config.yaml
num_hidden_layers: 12
experts_per_token: 6
hidden_act: "swiglu"
router_score: "sigmoid"
normalize_top_k: true
balance_bias: true
init_std_router: 0.0293
vocab_size: 8192
norm: "layernorm"
tie_word_embeddings: false
optimizer: "soap_variant"
train_tokens: 685700000
max_steps: 2616
Below are experts of layer 6 (counted from 0) of a mixture-of-experts language model. Rows are named router (the router's row for the expert), down (a neuron's output weights, with its number) and show model dimensions 0-159. Each number is 50 + 10 x the weight over its row's rms, rounded and kept within 0 to 99.
After each expert's rows: "comes before" lists some tokens at least twice as common just after its tokens as in all text. This comes from a sample of Wikipedia text that the model never trained on. Tokens count by the router's weight.

# expert 102
router:51 60 70 43 65 56 46 40 39 61 67 58 63 53 52 34 49 39 43 38 41 47 46 47 47 26 67 57 52 45 66 40 50 53 42 55 32 40 51 53 53 52 36 53 45 52 37 36 62 56 48 42 41 32 42 53 43 52 47 44 30 41 52 60 43 61 39 48 53 63 37 57 64 62 63 59 48 51 48 58 56 48 48 42 43 59 57 63 60 28 69 43 70 52 48 46 54 42 49 60 61 47 56 31 50 42 56 54 52 38 61 59 69 49 33 56 36 48 72 49 50 48 43 67 57 53 54 37 54 54 62 47 35 48 51 55 72 64 53 44 47 48 32 51 48 32 53 70 44 66 63 48 49 44 48 53 54 62 50 74
down0:57 35 51 53 51 70 52 54 46 59 47 43 55 64 47 49 59 49 51 65 52 52 60 49 68 38 59 46 66 59 54 45 43 49 44 52 43 51 61 54 48 50 56 28 55 55 47 46 42 49 48 51 34 58 49 67 44 48 62 62 50 61 54 37 39 48 55 61 58 56 42 50 45 49 38 40 58 52 50 45 55 44 42 44 51 50 33 67 48 32 44 40 48 42 43 58 70 38 47 65 29 46 48 38 38 56 44 51 37 47 45 44 42 35 37 24 64 64 60 65 64 61 31 41 43 58 58 48 64 77 43 60 42 48 58 67 50 40 37 47 50 43 61 59 58 63 51 36 52 56 42 38 40 57 22 66 29 44 43 58
down1:56 56 64 49 32 61 57 64 55 42 32 52 32 55 54 39 50 50 66 57 32 56 56 56 56 66 39 50 38 64 51 53 68 55 39 53 54 39 50 46 48 40 42 44 41 46 77 61 39 54 41 65 48 60 49 39 51 53 37 55 51 68 57 44 49 57 45 46 41 36 51 36 56 50 59 53 42 31 37 56 32 40 61 41 75 37 46 33 56 56 45 30 40 55 54 53 55 60 34 44 64 52 45 59 41 54 41 57 37 58 45 62 37 44 41 49 57 52 52 54 64 52 58 46 57 54 42 44 52 59 71 53 62 47 36 25 36 53 55 58 55 33 46 69 53 58 40 58 58 54 43 42 55 33 49 62 54 40 60 49
down2:72 50 41 44 69 53 50 50 56 50 39 40 44 46 36 52 47 57 57 63 61 60 53 48 44 30 52 58 60 48 52 48 53 52 46 42 65 29 54 24 49 36 74 48 56 41 44 51 67 56 54 55 39 54 61 54 44 51 41 35 47 43 39 55 64 41 53 37 48 29 37 64 43 48 61 42 69 60 48 52 66 61 45 66 54 44 48 58 47 54 38 55 52 46 56 58 45 43 56 30 47 48 46 41 57 57 51 44 49 48 45 62 52 50 24 46 63 48 65 37 49 75 50 63 51 46 41 47 63 45 45 57 38 54 42 47 50 44 60 62 36 57 57 59 82 53 65 48 43 42 46 53 55 44 47 47 54 28 39 30
down3:63 43 56 37 49 41 40 50 48 54 43 49 66 59 69 53 62 43 50 57 48 43 44 48 48 59 52 42 27 54 61 50 48 48 33 57 62 49 40 74 33 59 66 45 76 58 56 48 58 41 24 61 45 61 59 47 47 57 47 47 55 62 34 57 31 42 50 33 45 43 56 59 23 60 52 30 37 55 55 47 41 41 68 49 56 35 47 38 36 57 75 45 47 45 49 46 43 56 45 44 60 68 55 62 53 60 48 49 53 49 55 42 39 65 50 34 55 61 42 33 38 64 59 42 43 59 51 38 52 54 55 56 62 44 49 52 42 48 43 53 61 39 63 40 30 54 55 57 50 62 47 48 57 47 62 46 48 46 36 62
down4:55 52 47 49 49 57 64 51 48 34 51 57 50 57 40 41 63 64 58 47 50 47 47 51 58 36 34 55 56 56 35 62 52 62 49 55 55 50 47 48 61 57 66 75 54 53 61 57 48 41 56 55 33 56 47 49 41 32 55 40 72 50 45 42 49 55 24 43 44 54 40 54 42 31 61 52 59 47 53 33 57 44 47 42 43 57 43 61 39 51 40 45 44 61 43 47 57 55 43 53 19 52 50 60 48 54 68 42 29 48 51 73 42 46 47 56 55 42 46 51 41 32 47 37 72 45 40 41 62 60 56 61 59 61 45 46 35 37 73 45 34 45 55 71 34 68 56 39 68 52 43 56 57 53 60 46 51 46 39 39
down5:42 52 40 59 50 41 40 74 41 41 54 66 49 52 46 55 50 57 58 48 55 67 52 52 45 56 50 54 37 38 38 61 63 40 46 48 46 46 51 36 49 49 59 61 53 45 60 64 30 47 51 51 67 46 28 53 44 49 47 34 68 41 62 53 79 51 51 39 50 51 41 47 33 45 63 44 47 65 51 39 61 53 50 55 40 40 62 46 35 49 37 54 44 53 51 50 58 61 48 48 63 48 47 70 53 61 47 57 49 61 56 58 38 30 45 33 64 45 42 48 57 67 50 46 59 52 47 45 29 47 52 60 60 24 50 17 67 24 46 45 45 46 57 46 41 36 59 53 50 55 56 64 56 60 48 66 54 39 57 48
comes before: "|", "1", "0", "2", "3", "5"

# expert 66
router:53 49 34 44 56 31 40 54 40 24 34 62 50 48 41 64 57 53 49 56 56 28 43 51 62 44 51 46 44 55 58 41 65 57 55 52 60 39 54 53 51 64 39 65 38 59 34 38 49 47 43 58 42 62 53 54 62 38 61 31 53 27 66 58 67 49 51 52 53 40 54 40 53 70 67 43 56 47 52 41 48 49 68 52 45 54 54 31 38 39 47 39 43 39 68 51 42 46 62 39 40 46 46 39 49 54 55 62 60 35 69 54 59 46 64 57 60 50 59 44 61 63 61 51 56 43 61 48 50 60 56 39 46 66 52 55 63 36 49 41 55 43 32 65 42 53 42 53 38 44 57 45 65 56 46 55 60 59 35 73
down0:57 44 57 39 42 64 60 52 51 59 61 64 52 46 42 42 54 56 45 47 58 62 60 55 67 67 39 39 31 37 53 46 49 49 41 33 52 62 55 24 52 45 39 48 46 40 49 32 54 47 38 50 44 32 49 30 55 56 37 52 70 42 43 62 54 42 47 50 30 47 55 49 46 45 32 58 60 62 71 62 56 41 52 49 51 57 49 44 57 48 52 39 46 57 52 48 62 35 40 48 38 55 42 56 52 63 51 53 64 61 77 52 38 41 50 31 41 49 39 53 39 65 48 58 21 51 49 49 56 49 56 64 61 47 63 58 50 47 49 70 65 54 59 38 54 51 58 48 52 45 56 69 49 66 59 38 56 44 28 41
down1:48 61 38 33 43 42 59 30 51 40 58 51 47 51 48 54 46 61 53 45 51 55 44 42 44 44 55 47 64 50 42 45 48 45 55 39 44 49 35 67 71 45 47 46 46 58 52 62 42 52 47 52 50 60 56 50 63 24 47 53 59 65 55 66 48 52 50 59 36 46 50 18 70 34 47 51 47 53 52 52 38 50 57 48 42 52 28 53 61 37 70 43 70 49 52 35 58 30 45 42 47 72 55 54 42 49 61 63 29 52 49 39 35 58 44 45 66 53 64 64 60 48 64 54 64 47 43 70 40 41 69 51 46 40 58 47 47 36 54 47 41 58 46 55 74 46 43 36 38 42 41 52 62 53 53 54 62 54 47 59
down2:50 42 57 63 70 46 38 67 56 37 41 66 39 36 54 50 44 38 69 48 58 43 70 51 52 60 49 62 57 50 40 43 36 64 57 47 48 61 42 56 59 19 49 30 45 49 54 56 41 46 50 38 43 61 68 56 63 54 45 50 47 41 51 51 43 50 48 49 62 41 62 41 86 54 55 46 38 52 55 40 59 73 55 35 49 52 40 51 75 39 49 61 43 47 51 44 38 58 38 48 56 49 53 41 54 58 40 53 46 47 65 47 61 42 42 50 33 52 38 53 49 46 46 64 41 49 62 36 40 63 52 27 64 55 38 49 53 42 34 37 55 53 56 42 49 52 41 45 65 55 59 53 61 51 51 59 44 29 50 50
down3:51 54 47 40 65 43 60 58 53 61 40 52 49 76 51 51 60 44 48 51 54 56 55 35 34 61 41 48 56 43 51 46 46 53 68 55 58 51 46 51 49 42 51 74 33 59 69 61 75 55 53 47 54 48 60 47 42 43 53 42 61 26 44 49 61 31 47 48 58 40 29 48 48 54 59 55 53 54 37 62 46 35 47 43 28 53 64 56 49 63 50 67 76 47 47 57 35 48 58 61 61 57 44 42 52 55 45 28 57 36 48 56 53 54 47 51 43 48 41 39 45 56 33 55 64 54 49 40 68 61 45 50 56 48 30 52 47 41 27 41 29 53 44 47 65 53 37 69 40 61 52 58 37 49 44 43 44 57 51 51
down4:39 39 54 48 40 50 41 69 39 43 39 44 56 35 53 55 30 51 35 47 50 35 54 65 36 48 53 52 50 54 42 58 35 29 54 39 43 38 52 56 57 56 34 64 65 53 64 61 50 42 59 33 47 70 62 40 56 56 42 56 48 70 39 47 39 65 45 46 74 45 52 57 27 47 43 48 74 60 59 56 70 54 26 55 37 46 55 50 63 43 49 42 49 44 46 64 72 41 58 48 56 56 38 57 54 40 54 56 60 56 44 59 33 56 62 53 30 42 58 50 49 26 60 54 61 64 61 46 50 49 53 47 47 56 33 53 63 54 64 60 48 48 54 56 48 59 51 37 47 52 51 38 44 54 53 46 46 45 38 48
down5:51 50 43 42 45 47 37 30 55 46 30 46 63 60 47 52 57 46 54 62 51 65 42 46 29 49 44 34 68 40 48 55 58 48 60 45 46 45 46 68 61 39 61 79 61 51 34 49 57 34 52 56 59 51 58 61 62 45 54 69 62 32 64 50 54 50 60 36 34 61 62 54 56 53 51 66 40 49 60 55 44 41 51 44 48 64 61 57 42 59 56 43 39 44 45 36 64 46 55 46 40 49 38 45 61 40 49 66 58 60 45 53 42 61 65 48 47 47 41 61 52 38 47 61 39 34 50 39 52 62 43 61 48 31 54 53 58 50 31 46 54 38 73 53 40 44 57 59 48 56 30 39 45 54 66 51 34 49 57 29
comes before: "s", "|", "t", "S", " The", "i"

# expert 32
router:58 46 52 35 58 51 61 51 48 52 40 62 30 52 40 42 47 42 52 68 72 44 50 61 36 55 67 48 58 59 62 42 41 63 63 42 35 52 63 76 49 54 50 54 62 48 48 48 61 36 31 46 58 49 61 49 30 37 61 47 43 39 55 55 73 39 44 42 56 60 47 45 45 42 40 54 39 51 38 62 62 67 57 39 48 51 43 60 42 43 54 59 52 47 42 37 55 53 60 49 55 56 36 51 54 53 67 61 75 56 49 33 41 26 40 65 35 48 37 38 25 47 37 44 51 47 48 45 51 52 60 69 48 40 53 61 54 49 61 50 57 44 48 45 39 43 56 68 67 42 54 44 61 51 54 61 46 44 44 62
down2:46 57 52 82 59 56 68 46 51 47 52 58 57 44 52 46 68 29 38 40 49 47 29 51 48 57 52 37 53 62 47 41 44 41 52 55 38 53 55 48 51 46 52 63 53 50 48 41 45 38 58 45 50 29 64 43 54 30 54 41 41 50 58 69 48 43 44 53 55 49 51 47 63 39 53 67 53 54 71 49 53 44 62 62 46 43 36 42 48 43 54 55 62 57 53 48 40 54 36 47 59 61 55 69 66 43 42 57 37 40 50 25 41 77 49 58 32 51 46 47 58 44 43 43 58 57 73 49 54 37 67 46 47 40 41 55 50 78 36 47 51 50 55 45 36 35 54 35 51 60 35 58 55 51 38 49 53 47 44 70
down3:51 36 56 59 64 42 30 38 46 40 55 45 34 39 47 51 50 34 54 34 57 41 40 49 39 52 51 58 53 53 59 40 50 51 50 56 53 54 34 62 58 50 48 53 34 41 32 52 38 52 53 63 62 47 65 51 50 55 47 56 37 46 50 64 43 57 54 47 57 55 63 34 56 56 46 44 75 55 60 45 41 40 67 49 61 61 69 63 57 57 54 50 51 24 61 54 41 43 39 58 61 29 34 62 67 39 42 40 40 50 64 46 58 50 32 52 52 30 51 45 61 66 69 46 52 35 65 43 36 42 44 62 45 63 47 44 58 45 49 65 54 77 48 66 47 37 56 54 44 47 52 51 57 43 38 49 60 45 43 62
down4:50 52 53 46 49 41 53 57 41 45 63 56 54 38 68 46 39 64 45 71 54 40 59 42 44 46 55 42 55 56 47 54 49 35 18 48 65 54 41 47 54 50 71 53 37 67 51 50 63 42 52 58 60 52 29 46 61 54 39 39 37 47 52 57 40 55 59 35 38 53 60 50 58 53 54 42 53 42 46 61 66 55 41 60 49 67 41 49 54 57 35 52 53 39 49 41 59 50 53 67 42 44 61 40 44 31 44 47 52 43 44 45 66 38 54 54 61 49 64 55 76 57 42 53 52 64 52 56 44 57 53 54 29 41 43 69 43 65 38 50 51 24 52 72 63 31 45 43 32 40 52 58 33 42 48 55 45 62 57 51
down5:58 61 51 44 61 37 62 43 47 51 48 55 66 33 46 40 61 69 53 66 51 55 59 43 54 52 60 54 48 36 46 44 60 53 56 34 45 48 63 32 43 36 53 53 48 34 52 65 38 62 59 44 51 34 67 55 44 57 34 55 44 54 55 58 49 36 40 62 61 24 49 57 58 41 41 57 48 53 55 39 57 53 47 58 39 60 44 54 47 52 23 36 43 48 44 73 57 56 47 56 55 38 57 46 50 39 48 48 57 47 47 46 56 26 57 51 45 42 63 51 54 21 55 50 49 69 47 44 30 65 64 44 47 44 64 47 74 46 49 27 46 71 56 68 42 52 66 37 57 50 51 48 48 55 54 53 54 51 44 41
down6:57 56 66 49 47 49 47 69 33 33 48 58 42 47 48 36 58 52 35 69 39 51 67 59 37 49 42 66 51 47 47 71 41 47 72 28 63 49 38 43 35 44 47 28 69 44 56 48 68 57 64 54 63 48 58 61 60 44 50 47 60 46 53 74 42 34 39 47 37 50 51 21 57 48 42 45 47 60 44 39 48 52 59 68 58 43 44 44 52 55 30 48 36 49 62 39 46 40 47 45 51 53 63 44 45 48 50 50 67 53 54 52 46 57 52 55 34 46 62 52 45 37 58 50 38 49 60 58 39 65 55 55 49 45 61 43 50 62 34 44 61 37 40 48 49 45 59 53 32 56 57 63 53 60 62 46 60 39 61 43
down7:41 48 63 48 49 49 64 63 40 41 47 49 59 71 72 52 58 46 52 41 53 60 48 55 41 51 48 41 64 52 43 53 41 44 54 44 50 51 56 49 40 49 42 48 47 53 45 40 55 45 36 41 42 52 60 44 66 32 38 50 53 47 42 70 44 42 50 70 31 36 44 46 35 49 51 65 51 53 52 64 46 69 23 45 41 55 42 60 78 50 61 51 45 42 56 80 44 43 44 23 55 58 48 75 37 37 61 49 50 58 51 39 58 41 38 63 35 51 40 52 58 49 39 47 58 57 43 48 47 37 56 52 53 54 55 45 45 55 61 39 57 51 57 59 33 36 56 77 50 40 55 41 62 52 55 53 64 54 42 45
comes before: "-", "|", "=", " the", "1", "0"

# expert 54
router:64 38 60 64 55 51 52 53 61 54 42 35 39 48 55 52 60 47 57 43 44 59 34 48 39 49 60 56 45 43 57 40 52 42 51 48 46 56 48 73 53 56 50 58 72 39 49 60 46 36 59 47 54 39 51 65 43 42 34 34 43 32 62 51 48 35 49 65 60 43 52 59 63 61 38 56 42 51 59 37 66 76 43 29 42 51 52 41 55 45 52 60 47 45 49 59 40 37 58 55 67 56 50 59 53 60 68 61 43 44 54 71 53 34 43 50 41 57 47 45 58 60 32 38 63 47 48 64 46 42 61 63 49 56 49 40 62 54 49 32 32 41 69 39 45 47 52 61 42 54 63 81 43 36 38 37 50 52 54 54
down2:46 31 45 40 49 43 53 64 54 42 59 45 48 47 75 51 56 50 46 67 32 52 36 38 67 65 47 29 51 52 49 42 51 51 39 57 40 54 48 43 49 48 50 61 68 35 58 54 67 58 59 46 46 46 33 49 61 72 29 62 33 46 42 49 47 70 56 48 44 45 55 55 32 57 43 60 55 66 34 39 53 38 36 39 46 60 46 61 49 46 56 40 52 47 51 44 56 55 54 50 39 42 46 62 24 41 69 57 46 32 52 70 45 37 53 57 62 26 55 59 53 57 62 64 55 56 60 47 52 47 53 72 45 46 54 61 58 43 42 50 54 46 33 57 43 46 61 39 46 37 42 54 55 52 57 44 50 59 45 67
down3:46 49 48 58 54 47 58 46 55 42 49 39 43 52 51 43 46 44 47 48 42 72 39 61 54 56 45 64 46 62 59 48 56 61 62 54 46 50 34 58 50 39 55 56 56 50 46 54 55 44 50 42 58 55 39 52 42 56 42 54 55 67 49 52 29 50 52 48 41 52 75 46 57 47 55 56 61 56 57 42 55 61 45 71 31 40 43 40 52 61 59 35 35 54 54 49 44 48 24 58 52 52 42 44 68 31 32 59 58 61 49 41 56 51 46 49 33 56 44 54 62 21 40 63 40 40 42 52 42 28 45 32 37 68 60 46 66 38 28 41 70 52 46 61 48 43 59 67 67 62 52 57 45 72 51 60 45 54 41 37
down4:50 64 38 46 48 58 56 45 42 49 45 60 63 62 46 46 57 41 53 46 51 57 65 57 40 51 46 40 41 60 35 54 38 46 46 45 56 52 41 45 64 49 40 56 54 53 51 55 59 51 75 52 67 45 31 60 46 51 57 48 35 49 28 58 76 50 55 60 48 44 50 64 48 54 30 58 41 46 43 25 49 54 53 48 57 40 71 56 48 56 36 61 53 59 45 57 48 53 44 56 54 56 47 73 41 51 58 58 50 48 54 48 45 42 64 32 27 63 51 45 50 48 38 50 33 55 39 46 40 46 60 45 57 48 31 47 32 48 55 64 46 71 52 39 43 77 53 23 41 41 60 71 57 50 52 36 40 54 45 57
down5:47 55 50 38 45 52 54 68 62 48 45 39 65 48 67 62 46 48 41 51 42 61 44 73 56 42 47 58 42 38 57 33 57 44 54 54 53 48 48 37 36 44 59 33 60 52 42 33 61 34 49 72 51 53 45 43 52 54 36 40 66 59 47 54 41 71 42 49 45 60 50 68 53 38 46 50 57 53 60 54 53 46 51 59 62 43 48 38 45 51 58 54 30 58 72 51 28 62 49 49 43 58 68 47 38 52 39 44 42 53 60 57 48 43 56 66 32 31 26 40 52 47 54 65 63 43 50 56 45 53 49 48 29 52 54 37 59 44 70 56 68 33 49 61 46 53 35 54 59 63 46 58 50 38 33 61 51 49 37 42
down6:60 62 49 41 49 56 45 44 50 56 35 55 54 58 37 50 56 56 62 38 56 50 61 59 58 62 56 41 36 55 29 47 47 41 45 52 38 34 59 52 63 51 70 40 62 55 55 47 47 38 54 46 58 58 50 52 66 49 30 43 61 25 50 57 57 62 28 38 47 53 48 30 52 46 49 50 49 61 48 33 68 24 53 52 52 55 50 55 64 46 26 66 52 36 55 43 51 65 39 48 28 53 68 49 46 57 51 52 47 36 68 53 36 45 51 61 46 74 54 44 46 49 53 53 33 52 38 48 59 54 60 47 50 47 43 39 60 57 63 51 47 58 47 44 54 37 44 55 60 41 52 68 38 50 78 41 57 55 46 35
down7:55 47 66 50 49 31 49 58 53 47 47 39 34 38 40 63 61 45 45 33 49 39 35 47 53 53 36 56 27 45 47 61 62 59 35 32 45 53 41 44 60 72 40 38 58 49 55 49 73 61 67 53 51 45 49 73 36 62 44 48 54 55 40 50 45 34 59 64 64 34 44 63 34 55 43 57 49 40 53 56 39 50 54 40 40 57 47 53 37 41 54 52 44 51 57 57 61 43 80 56 55 48 46 41 53 65 47 34 31 45 57 65 53 52 59 39 44 44 49 46 47 50 43 35 73 60 74 59 54 37 45 51 52 43 47 34 50 54 48 41 58 50 58 62 55 60 55 45 34 47 40 48 51 54 49 61 51 54 71 55
comes before: " the", " to", " that", " a", " his", " it"

# expert 63
router:44 71 47 53 55 54 56 35 42 68 25 51 39 50 47 48 64 45 39 51 57 57 37 68 41 63 56 53 48 36 57 51 32 53 51 55 47 48 38 54 46 67 56 50 52 52 50 46 71 50 64 46 56 46 37 42 46 50 32 38 28 46 67 36 48 46 36 45 57 48 44 49 61 61 60 66 50 58 53 61 51 49 60 28 61 53 54 32 48 49 56 71 38 47 45 58 44 55 64 57 34 44 36 44 68 50 37 45 57 42 52 50 50 46 54 25 53 49 40 33 59 47 58 58 53 56 35 47 45 54 61 54 48 51 46 48 43 49 51 25 45 58 58 43 39 44 33 62 45 47 54 39 56 76 30 45 41 62 56 57
down3:53 55 36 57 33 52 32 48 46 43 56 57 48 46 26 41 35 41 71 48 26 44 40 36 55 55 72 46 55 49 59 55 59 61 41 52 54 53 66 54 42 51 49 45 58 65 56 49 55 34 51 58 48 49 39 52 50 53 57 65 42 43 43 36 42 46 32 57 41 48 57 50 34 43 42 46 43 48 26 43 74 62 43 50 68 51 72 37 36 50 42 44 57 33 52 30 65 51 66 38 35 56 54 51 54 59 49 38 60 62 49 55 45 48 48 69 55 58 51 54 53 60 51 47 44 53 67 34 54 62 69 71 69 51 58 64 38 55 55 62 55 50 51 33 60 62 45 50 49 52 47 34 47 52 49 51 47 51 50 45
down4:45 45 60 43 47 55 52 57 48 33 52 74 65 40 67 57 26 72 59 30 41 56 50 53 40 60 47 62 66 51 41 45 52 37 60 52 67 67 52 70 55 41 50 53 48 59 56 61 53 47 60 53 38 54 60 36 29 43 41 58 45 49 42 49 45 43 39 40 40 56 52 43 62 56 50 61 42 37 59 47 60 57 59 60 44 60 50 39 59 36 38 49 48 53 53 42 41 65 40 50 51 60 35 46 44 62 57 49 48 36 49 53 54 57 63 62 33 66 56 54 53 51 50 40 41 56 52 59 65 42 65 66 42 46 22 55 50 47 36 41 49 19 53 40 48 39 61 48 47 45 33 53 56 46 60 55 37 47 52 38
down5:70 56 43 49 45 40 46 41 70 58 53 31 59 49 48 43 39 37 59 53 47 56 47 41 22 44 36 38 42 56 64 49 32 46 58 42 57 43 61 55 60 43 48 52 60 59 42 41 32 80 42 49 42 41 49 30 52 49 65 52 61 43 49 71 62 55 58 47 58 52 55 31 54 52 50 80 53 51 53 49 53 48 36 45 59 48 24 67 53 55 52 54 29 55 43 51 50 49 50 58 42 38 44 68 48 41 44 57 57 55 47 50 48 49 57 54 50 65 49 37 60 66 58 51 56 61 39 51 34 45 49 52 33 48 65 48 54 41 54 46 36 54 27 54 47 49 60 31 64 48 51 52 59 54 41 57 70 54 59 46
down6:54 57 35 69 47 35 56 48 39 50 27 63 35 48 50 48 60 45 60 50 52 40 53 48 56 56 42 52 47 51 75 63 52 53 38 70 32 77 40 60 54 39 21 51 45 57 54 36 53 61 46 56 55 55 61 46 55 51 54 50 49 42 51 58 56 59 26 48 61 39 51 49 47 69 48 45 51 60 62 34 42 42 59 41 75 63 50 43 49 38 50 50 49 58 35 30 58 59 37 48 58 54 40 45 43 48 64 46 36 54 44 62 48 56 50 49 69 59 56 53 48 44 52 44 46 51 56 48 52 42 71 38 58 55 57 44 32 66 29 51 44 64 46 48 38 40 56 44 29 62 48 41 48 52 53 55 49 51 62 60
down7:76 57 36 67 48 55 47 35 48 58 56 59 44 40 49 55 72 58 60 65 41 52 34 39 42 32 45 64 47 51 36 51 55 50 70 31 48 40 51 77 48 55 52 53 47 54 47 45 32 47 36 53 54 52 39 45 54 45 63 49 58 51 79 60 60 56 36 47 48 29 45 38 47 69 31 38 47 43 45 55 43 44 46 42 56 43 37 56 42 71 57 47 58 38 58 36 49 45 39 50 65 44 52 45 55 46 64 50 54 56 59 53 44 54 47 40 58 53 67 61 38 70 63 50 43 57 60 61 39 55 59 47 49 52 54 27 58 40 58 35 48 34 60 54 49 42 54 57 50 66 51 53 43 49 52 36 50 49 38 41
down8:66 51 47 44 41 71 28 46 52 67 62 45 49 49 41 58 41 60 46 31 62 65 42 61 36 44 48 54 62 54 63 55 59 49 63 33 59 68 70 61 48 41 44 59 51 67 53 54 46 39 33 49 46 49 36 38 40 55 51 37 53 50 49 31 42 44 39 54 47 37 38 54 46 53 40 40 60 40 62 44 72 44 61 38 60 43 57 47 42 54 51 49 67 40 57 50 39 42 63 47 48 73 53 45 53 28 38 45 37 41 49 57 46 62 50 44 56 57 67 46 49 37 45 53 49 31 63 47 51 54 56 42 66 50 61 47 49 22 60 51 69 50 70 50 51 37 49 51 55 62 64 47 49 49 40 33 50 54 47 49
comes before: " the", " a", " he", " his", " it", " an"

# expert 117
router:43 46 51 34 52 51 51 62 54 64 48 59 49 47 37 47 51 60 66 44 53 38 40 55 59 21 39 60 49 38 58 54 55 60 75 57 33 47 62 32 51 32 58 57 46 62 43 44 47 56 67 35 55 56 61 59 42 39 57 52 37 53 47 69 60 48 45 50 57 64 58 56 58 56 42 38 41 62 32 69 46 62 54 38 48 49 40 49 45 60 26 60 47 36 51 42 67 62 48 42 50 52 46 46 67 43 48 22 57 49 36 48 56 58 42 47 58 50 67 65 56 29 51 51 49 46 39 46 60 46 37 54 64 64 56 57 50 51 33 51 52 37 28 37 52 51 56 53 49 57 52 48 47 41 53 38 43 44 42 32
down0:54 46 52 30 29 61 51 67 54 47 43 64 58 39 44 42 42 32 37 45 42 44 32 43 42 41 48 59 37 62 60 58 59 52 57 52 67 60 44 50 69 49 34 58 59 56 46 55 54 43 53 59 42 56 37 47 36 28 63 54 50 55 38 64 62 53 49 36 65 50 35 31 54 41 35 59 51 55 64 24 57 48 54 47 65 47 59 47 31 48 37 50 51 58 48 77 43 43 50 54 56 42 55 59 56 60 59 60 64 54 40 46 65 57 64 50 34 47 61 55 70 64 53 56 60 63 40 56 50 28 42 43 52 52 60 51 48 58 53 60 48 45 50 62 38 53 39 50 51 47 53 32 50 56 56 37 39 53 35 52
down1:49 45 64 60 42 50 51 58 45 43 49 50 32 58 32 40 69 53 43 54 53 46 40 44 73 39 67 40 55 49 34 56 46 39 57 57 43 47 56 54 32 52 51 48 40 64 42 45 63 43 45 47 60 48 51 59 55 50 48 62 54 27 45 57 61 48 55 46 44 66 68 48 69 57 41 61 57 43 40 42 40 34 55 45 45 60 50 34 50 40 59 56 50 33 53 36 53 50 38 58 49 51 41 75 63 50 58 35 46 46 55 52 42 54 56 38 42 37 40 68 69 42 59 71 30 52 51 45 49 62 41 49 41 61 28 59 48 58 60 44 62 57 55 52 49 30 62 48 52 44 42 73 42 28 50 66 60 55 48 48
down2:56 48 63 60 50 53 64 48 40 44 56 48 69 57 42 63 53 56 66 57 44 41 44 48 36 60 60 40 79 57 57 34 49 44 65 59 47 40 46 44 56 68 31 53 74 55 57 64 52 40 55 46 57 45 61 47 45 37 58 60 41 40 58 53 50 45 44 46 33 31 43 54 68 46 55 49 50 54 45 31 43 51 45 54 54 49 45 48 46 44 63 43 59 55 44 33 31 30 40 50 42 37 35 43 53 35 57 52 54 61 51 66 43 66 72 47 55 45 54 34 38 56 61 34 47 50 54 63 61 51 59 65 51 54 47 47 60 49 54 66 38 40 42 70 53 54 48 37 46 54 49 46 45 61 35 52 42 59 29 31
down3:53 63 44 62 44 50 54 62 37 52 46 35 56 46 47 26 49 39 39 42 41 32 36 45 62 53 60 66 49 48 56 48 49 52 51 47 61 37 33 48 54 50 46 73 72 29 42 71 50 49 49 48 66 46 41 48 50 55 38 54 49 37 57 58 47 64 42 67 51 44 69 45 36 39 62 47 65 42 56 52 49 20 62 42 44 40 33 54 59 50 50 62 44 27 54 46 55 56 59 55 39 46 40 42 32 42 38 62 44 44 59 52 59 43 62 57 38 44 41 65 55 55 45 45 46 53 42 42 51 51 49 47 45 59 43 50 75 30 61 50 49 73 57 55 58 54 38 52 64 57 44 46 48 63 58 38 59 49 59 53
down4:51 36 55 48 59 45 55 51 52 59 46 59 45 53 37 42 48 33 58 56 28 45 49 58 41 44 72 49 41 50 62 44 49 60 47 66 53 48 39 57 35 47 47 37 61 52 40 45 37 58 65 53 35 73 50 44 44 42 62 54 65 62 40 46 56 50 38 50 64 55 48 62 38 45 61 40 41 50 48 44 53 66 46 53 66 52 41 36 49 57 33 42 51 48 58 50 48 48 55 45 56 45 52 62 53 46 52 41 74 68 69 57 56 45 45 42 60 48 61 44 53 56 43 33 45 61 63 27 43 49 26 76 49 55 48 43 69 49 44 37 51 32 39 46 52 60 43 32 42 42 47 62 40 66 52 67 64 58 33 60
down5:50 54 40 60 47 37 44 50 36 34 47 51 61 37 30 55 41 42 42 44 30 60 48 59 43 49 51 56 62 42 49 47 57 47 50 50 54 53 47 51 62 50 45 51 67 51 51 59 39 56 51 32 54 58 59 48 36 34 41 65 41 39 53 67 55 43 61 43 34 56 35 42 46 44 52 50 72 45 38 31 48 63 56 47 63 47 61 29 61 48 55 51 49 52 58 50 38 58 36 41 36 57 69 58 59 54 60 51 72 53 41 53 48 76 67 68 48 54 33 46 71 67 57 51 53 44 42 53 50 72 66 50 46 46 65 57 68 51 59 59 49 33 50 47 47 34 57 49 45 47 36 35 61 47 42 44 46 60 45 35
comes before: "|", " |", "\n", "  ", " 0", " 1"